{"d_model": 192, "d_expert": 64, "moe_layers": [2, 3, 4, 5, 6, 7], "normalize_top_k": true, "routed_scale": 1.0, "lr_router": 0.000491, "tie_embeddings": false, "seq_len": 2048, "steps": 3320}
Below are experts of layer 4 (counted from 0) of a mixture-of-experts language model. Rows are named router (the router's row for the expert), down (a neuron's output weights, with its number) and show model dimensions 0-191. Each number is 128 + 32 x the weight over its row's rms, rounded and kept within 0 to 255. Numbers have three digits each.
After each expert's rows: a language model's description of what the expert responds to. This comes from a sample of Wikipedia text that the model never trained on.

# expert 1
router:099110159052094096144136148149134136177160146064131098163121093082122077204084166175151124090153152146150166085099132102088097116140105124097186132116155122117102127189150128119108081145136124159132087111078171125121154100123198109179096083102070139114107135195158140148163112048086163100061117173106152152137145117129141145138133112098135108127141137103191115131138123096119092176206116130154095111139138040153134087181095140085086131100129130133109145163178163116159108100127129080159103149152125070117119146152125141111160122124116122175088139088112218103053106171111122148
down0:133137076140060137085115122137129085081074141136123108130077106076103131080175087095135172079150092133146145157054122126117052158148136155129162092088097155136145089139139166077087078151100123131118192174153137157096138143189151197085112129137116125134174110137097118093143154133101125143175124137140157222125091147138096150096102129114105075126136070141139087131144123051084151141148079145132200159168095108129123161163075104116104121098100117175105152095121124126172106091174067118148141097118152134120070154112156155084149175131082104176164135075084127102141158140176127090
Mid-word fragments, codes

# expert 11
router:123090120169153083097091118089160136079082098115082140082172108090090136195136131182108102119188154108126087099151155157091082164085117188072134113106174155192126177143124114097166126090144115079155102119104189158113150049080173114144159128149122119096101170108142140094112114099118155103125132118113131136167109098164127142063132165149135110145107108105162095165143127162137077168143201194134050100128131111099109161139232090139129126105105100064105133109171081156164113141145138121169106076117090095106077114121188130142155084155118200115141160139133129152136138116127133138
down11:167119104174169127118157151084092126112126148121108123100113116157191153152133158100170138113154079071109164113161135097126135139128137092123130137138130105052126075151158098164152142048098185089088079147121108090109119127136109173142096105148125151138153073109153141139114102226083205093119159093187172183157093103169179105108080120116143106191125138124120143104137181091104167118176150127164171095121101112122167183176114183104184075123112139137149117090120172079132183141137121118167153162154126109165145119135160094131151142152153052186115135066168095141093075135117107111
Abstract noun suffixes

# expert 16
router:099092140163113112159099167104201099178094158137095111150158114100187140096131173107131127132137122152163149101092104118079081128181126145135129109090174099054133167150149173124166105104151122144139051101120122167146112121088147109130110105138122162099123123165120185067143147030099204142101181120134132116158096133082096115160082120116120006076103093139156145172183132128167123076117107196120122099100136078140138154131168100147072144109106094119130073130106118124143169175153141098122091148123117128133091131123112156094145148178192157204161176134130100120099129126165123115
down0:126092110081084133165046130097140223133101132166123098197161132107107092144148120112101167120133110104089151166128139141181065100183121150146108123115122136109116067125120130130152072103111124142119139139106093103125156178166140174100083150129088043124129117105133161111167090074108078097152110127134108157150131126120103166145124103143118077127115132171142115105121162092127114088138148191117118105168100083177131106129036115076079156092091149158084179117182108126133086114165090138119143103078112097140126155147082082114146142053073152110174103172095095138148113134167050069
Word-initial stems after articles

# expert 43
router:177156132112119154129096101069069127138152089127143112171120117133134165136109160125105181076141111139127114114129139052186120078112196157086160133167095060133102087154082170160115131125127137098104100145129058149150081127153108141124156139119107163126168153112121059099133131167142164089148074160073075146108103121141106108082165136118172154081099158089073192118179144183080115051083146075075137121176136177095158142150153100202164149134170104133131085113148111171105147143100134189154150134144105203125137106156129147126100133138150094143111132118133045129136104117145076129
down0:110111122096162187150084104144137149144089134151165111121106144183149098136121091143141181066143064143159178132109124131134038112167091163154091117094105166116102150120098076126135127166108119151138123114087134134138127160105111121092075154081132137067139123138175187077138158045167070160128135113111112163113146080131089121119106103128152141119108144162116102105131112104098111109153109172145209133162166081148163096136087131166122162118101139181145105118177185146080116127082105183121167133139090066194108127190112120081233094116116081093135115136163083074149138145120156097
Time spans and quantities

# expert 24
router:152149142134140158172134175164160158111179131116144175152107094147096139169151143143076128145120169121180146196133122147118124138174129077135185146152149080132085111078173212102156072145111111118106170197185129161122222182171166161178097161074105117103154112120104149104097115145091083094101160138117143158119142152123112136121147112156122134108118138122119160135120162098079110070107069116135120068104140103141172127130178142115131179175157105149094082110185087138124127144110125116110148169139129118096064117145108093140210139093080055125204187164108102105105096147142151140
down0:157094182097084139123116100119172160098143163184141111109061103139081169102101045141109152165109133126133143139173108121150052072113081132170141121086140133166142088157129132108108094148093152160134148117081121158120106154140108111114121187131101099150149148098163207127165139095154137091210120134143086161113124127072048108116179151149199103094120111177150152081192144071120117154157152164084149132129139079124122087143092146133123147103090102198127133126114171082096107131164081119109140121094158096179121123186127108133198092077123138157191166150142123091125138122167086118
Numbers and quantity words

# expert 6
router:120141159125061157142129096141171163088114128111187139133063097104091091093145170191101136110110170116120153117154114149120095126105106139180107172085139120171137122155139092099148146104148129146053090117144167147108113094121109140182144158123113097109083114184154147064186054119204102127148120174127137095114166199119111095162100090130128142136139127116122132119166146153148138175087165200145108177134151072097162110092134154110130138089167096134204155154071101134104112116137151141015110189083119159072097126205121109107136119115143141163124140143075099143118095102172117136
down0:172085119118070132112125140100126164069071159135174143147093117129102150070086120121117129111093111141155123143151147121137033133150144204122077146087158160152132087102133164134132120147130099144122154125123121174117137156170177150088099196122123091070137101173085159130131171037105137119189141139132090179115123105156091112135121115174101141146104132157154140077100099088125173116143097146125164134202095132139138104157098105121112159107150110217141121131130149083126098111149117122137136102081087121183102134152087143117224122085117175107153097136200091124059169087201124105
Prepositions, foreign-name fragments

# expert 44
router:123066102071081124116121122195143152110099082131063144124143149131097106079108121111145164134103157121137137151094090081115176138143081115108123084163116158124169156134125118090073145125123184098149142131148132124172139152158089121108150127162206074149084142060135212118110121135149090170116196115132136111138147172175142075134095125106153185185130120103111166113095111170105137114145143114135108115159144182129173098123144161129233107204126160080150121109159118165099117134108092116131156116157139186144098161141131164064129053127134147150138081183088134142175054156131141078
down0:139116098126117136145109110069141207073073145136142103103110117104091131065103113116131102135097116138128188160122177121125089092122094202160106167081121107134144104099111109138106121165133189121158062187095119133096149132156148166071069165185092100130123147137132154114152116070107153132172123111152157170146152112125057172131132120137108066118111090192136108077128124086103138116131153115118154177151095093163137114201048102085133100063059145165153121070164111135113067135156075123138131116100148114106139104150094114094161158110087086147166153125153113138103094091169073074
Section-start words

# expert 50
router:112102134162142159076150151064104182137208153083122140095180089145100112106127117121167102124143163118109115105126069098134092167132128184153122072094165119120153183124162146112097125125155107141157140117121130249129120118152104095145110121142098200081106142146128106102146121134128115169074155100096111147128151117160086194166153118052121124094090125142089128129231093078106146093137130131116125135127060099123106173156140092117137153098073079144099135100183102149178115116104091098093181161150078105174082087199140130137105104101164184166147134129090111168142146128130122144
down0:107122150098092081170021124106119162095113101156179096152059126092110103088093105135161113076133078117153138157111147101135030095127124148116139130071163117139125104148119122128078040130135163127102126145133107119116095145171143136101125171164112058105130114098160201095198125077139135114155143128140098186112193132161111131107110128136123070122114144183150144093125093078131157096132095136165213118168143115072094154184167133110114145089134141181092150089154129126105130095169083129124183125110095134142159135179080154066144148081123140147130084101144123144091120148161088116
Capital abbreviations and degrees

# expert 22
router:166088073180133132186102177138151109190064140098150094159127095125177093117061120113115101122151107199129146092094085075127136150196082138138154156108120144106125094151110121064153114116159135108164094110090145110130082112097108123126172104122151124034148142163165134099143145095137151112101118162113182211143115100075060141144089125076163065151128102182138062128092169161141134106183103138143115094206112133159123170201117090123133110130160120134108153118095127144129080069104140100146126138115143099114142130085088141129143091138169175163137163155062142096176133126143130140
down0:164141136125118126094070155116116151118177127147119102175067122136123104127143081101135194089110121118118171248103103122154033157102117142191164129061123097145085074140139107137133071177170157109145157097078099111092123165119123148133109161122144110162087123145158203161145108098137104090176176105113121132152135176140094116094086179095141060138144112178148121099149113094145136139173107130122157067184094144134114067117056102110128095094106095183103151076147092162128120113161080094108133114155132110105069127130118113089154082130069165159158123132158092144097137127143122146
Line breaks, section headings

# expert 56
router:122206148142083138112111154141195112081130097090067112176150174140135117176095127100108151102163127123104085136226166106111114111111170145097149087142096102208112072101132120094147113159122131115158147125138120104165168131123167140119128134114082104084108079118143124147126119107129110176120091130120135083146135112177145088066164064123146144136133156057096094117201130116114145083086130127143121166117030124114137088126157105134101120142123177133151142156119110130076093114074155159180127130153139110100193159102093108120095128130237094157115134131146150119102096034075135143
down0:149112081126092167084120167172151193122123164113071136122111109067069111074103140113115120133081136104153137140147125143131049063165158180095130128108105093091091041120134155121076076108106115115099114133107039134085174134153187149136103162117100100106173143160143111115116112126132133145175174106143103167104058101176111124125088090108121133104113117192185104128116145039112158145139072163131178118194124101119152101208096094093165135130092133210094140094121129150126088119169127130103134127111093140128115144126094154112170081113090134159168142140146121084106138141125095161
Past participles and verbs

# expert 58
router:080150181137134109123164154098128135103194112109145103100138140164090123131110091204141071130124164144104108145124100134147136160120104084098101135157108139136168203082116148151115124132142080047161154108067183186127187091111102143148090106097184174073075101128145145096124153159118084134095160116153085126107125123101162146092171130086125176094124108064165163184162121121122170098141098160171137122133126153075166086109135153072122113122172147114064138110125110162144174161100120234129071150125100154140084129136065142100176106172143125159126138133177135135149103160169177149
down0:131073110117110152110084146135133161164128153145159087157101117099138133138142072145097155105123127150107186176163108087141033135124092168155100146099112145146135102119129095132137043138152168096161172139066100179126163101173172144101108145127089113095135137199154160092168112078151066126202131188097107155124125103143108187095151145145116082112073131173140118100116048139105183173144084146120171126124124124177104116150064114146143131130100095140097165153178111166138143100138072105135120096078141135136135169110124120140225149074126156153143128127108127094109185092114148054
Digits and numerals

# expert 2
router:147077102105128149122125078152071098096145095155093154061114150188126114111146062070206181113086112117102151171130135129133120126128148169142078076140112191135184072088141107170154144125075192180127157134162097123135163170143115122084154150110111113211120066105124099123123135121141098146160137111141088083160186143177158080096150147125150122165142156127119099109113151188083110128134152142123140149130123160127159093103109133211131111122118161181135160133105137102115131151151170156100152118084142126176138165168203087164123133106059116082116139084186139146192067148119141112
down0:161144128161121159132076138151171172105148179150117133109090177096103113093095099086145167113119078100147142169099140121135052103153148198136129100119135152117073106174096157113135118192134144091123159106099080159068179138148175154137092136084102051108188142148163152096141142043129101123124126152099100163106115152159078173101124107098133119139126122177118097058152117103127185100081114118140160116131103074160104054167108131173119184087103140146119111106170142133139086111147072159152169167126099171121086122108119162106177107080112178079129141096123109095122181138139096051
Infobox field labels, articles

# expert 23
router:155166156105158143074091158094107104125172192128187123186172154092120138144159145079121172141138134179183096101140165145174236127130092110089177103114187153135129095160118158102096138114119082093113128165098103164131079132079135150121071180140173171104140153143043163162137140155088170102134144104112138179129170167148111119069064147193102120095127156107133126181171108156153144125163134126173093158130149125093149093185154128114104155119154146111137082157167089138125074112104109164128173117169146162119167128144096122145155155072114111147189121124175127158159079104133090103
down0:155138109131067149160068126185125143119099139106107082141096130108130139059053067038104166115128136136144130151154092152114057110104107214141163140111138146148092059130105143078081123105139116066141131133073140187085161170148185136107130175104083094069158125163122148130124104083082165139160124107125099174122087084167083122109113106159134128121151114137185085129156128076157187125145105125143171166181123131083132092172106118109124165134078125198114122127110118125083112109186081134138125145124096100160091134131111155119194105101090127117168102161151099094132088085162110129
Verb stems before endings

# expert 60
router:143109139156057111111063140084180157117115102205100139147155085134086125077133100146138088143119155160167108178143185105100125088080105111120122149124164170143154141128129113145109136141124161087161094125176152207103138119144074137105130151143120149202163184118190145107139110112167167109135153109109141148140159093095109036170111168129198162119115161130132169135114162108090062099111111077069120158154115125104112120115121091150135148155181138094089130094089107119124144175159206130106122170156101113083087119147135129168114135148088173164144123108143123148189156165239125121
down0:180138076101130158123088127116117178113076136185102111143107158082118123111085109067135134082070091128093148178118088163122065107125117144134165134115158119117102091139083133131157060137137149144137110147089114125085124149157183171116095198127118088131128090184144154151160150077095122138202114103116106139125129137145051132092081126163129056099153106141092087077148147143180108083143103107097130132235148104164108087146103085120078164087075094151121128096121119129099094074149124107175149135134112109113169084153100151126164132078134113174105181147136084123112069086152120063
Nouns in fixed phrases

# expert 57
router:104166169126089164161125157133160144164103064126106068130184120196093157131100097135134155079147163127153150157140149113136113116075127145125165113143138104141109050049150107160146159157101112138103159164144088095152170148145071140112109081103110118120156086136164095107121188121160098121133125117082134106152151098086140100142179144145126131124192168120138123104179132193085097103067153141136128101125117122074182103068139136152169152153113150081164196220119078143105128148188140140131119146184128144139141154124067148163135116051113150088145117133197153177165147082102085099
down0:145154122147128136132097101110134169159136129144125119128155155122103116096131083127110154089147111120085127165134138151114046093116165166143152144081147134139105108111163090112138067177143137125119141127101064153120140127154141182156098113125111089135135119168184158090113112117161129139136176095124076137140110088121094173086159120138151100102049157202134074069153152100146177120117066187147177122184156044156151102199075141120155168069067096120084122098124098110070093123123091157142160123097117138145080113151193116139229130069158128170173133164114111071114121093132105097
Quantity and extent words

# expert 49
router:164086101101145085098091092093139132097150132106117197109176212150087161180124070142160121110147177113144094084144140168121068192105139172125115106122161129131128128066150205139101067139112132128146121123059149101125198160162104117164090155149076154122110136130167177122136135098099116095139091079196128092134173148115100141102156152115166123132099141192125113136112135119128135139097133111190118129030137109148064133167157118132171088096100163127084157145119107127152136125169137152179208155115117097112132143112160109153084105149218113153151106156065117134113153129149153086
down11:097106099119159143149125131116099149142152102078133150152143132158138203127120133117109136114152145097113150028099092060133130069109139094146096115169154111126125131160098064112096129188087096112150122168140121101131132066152157107158106137129084161124165039160158160120080127180126175169075106140166215143143051108154165107102116090114094091181144063138118154101134101163169110094189139151155093098105191112118131144138152163122127097132102141078096121101153206100118120118159134117115159179145201141090085138097180152124144160169154124134105165126104106191073110129127132125
Determiners starting objects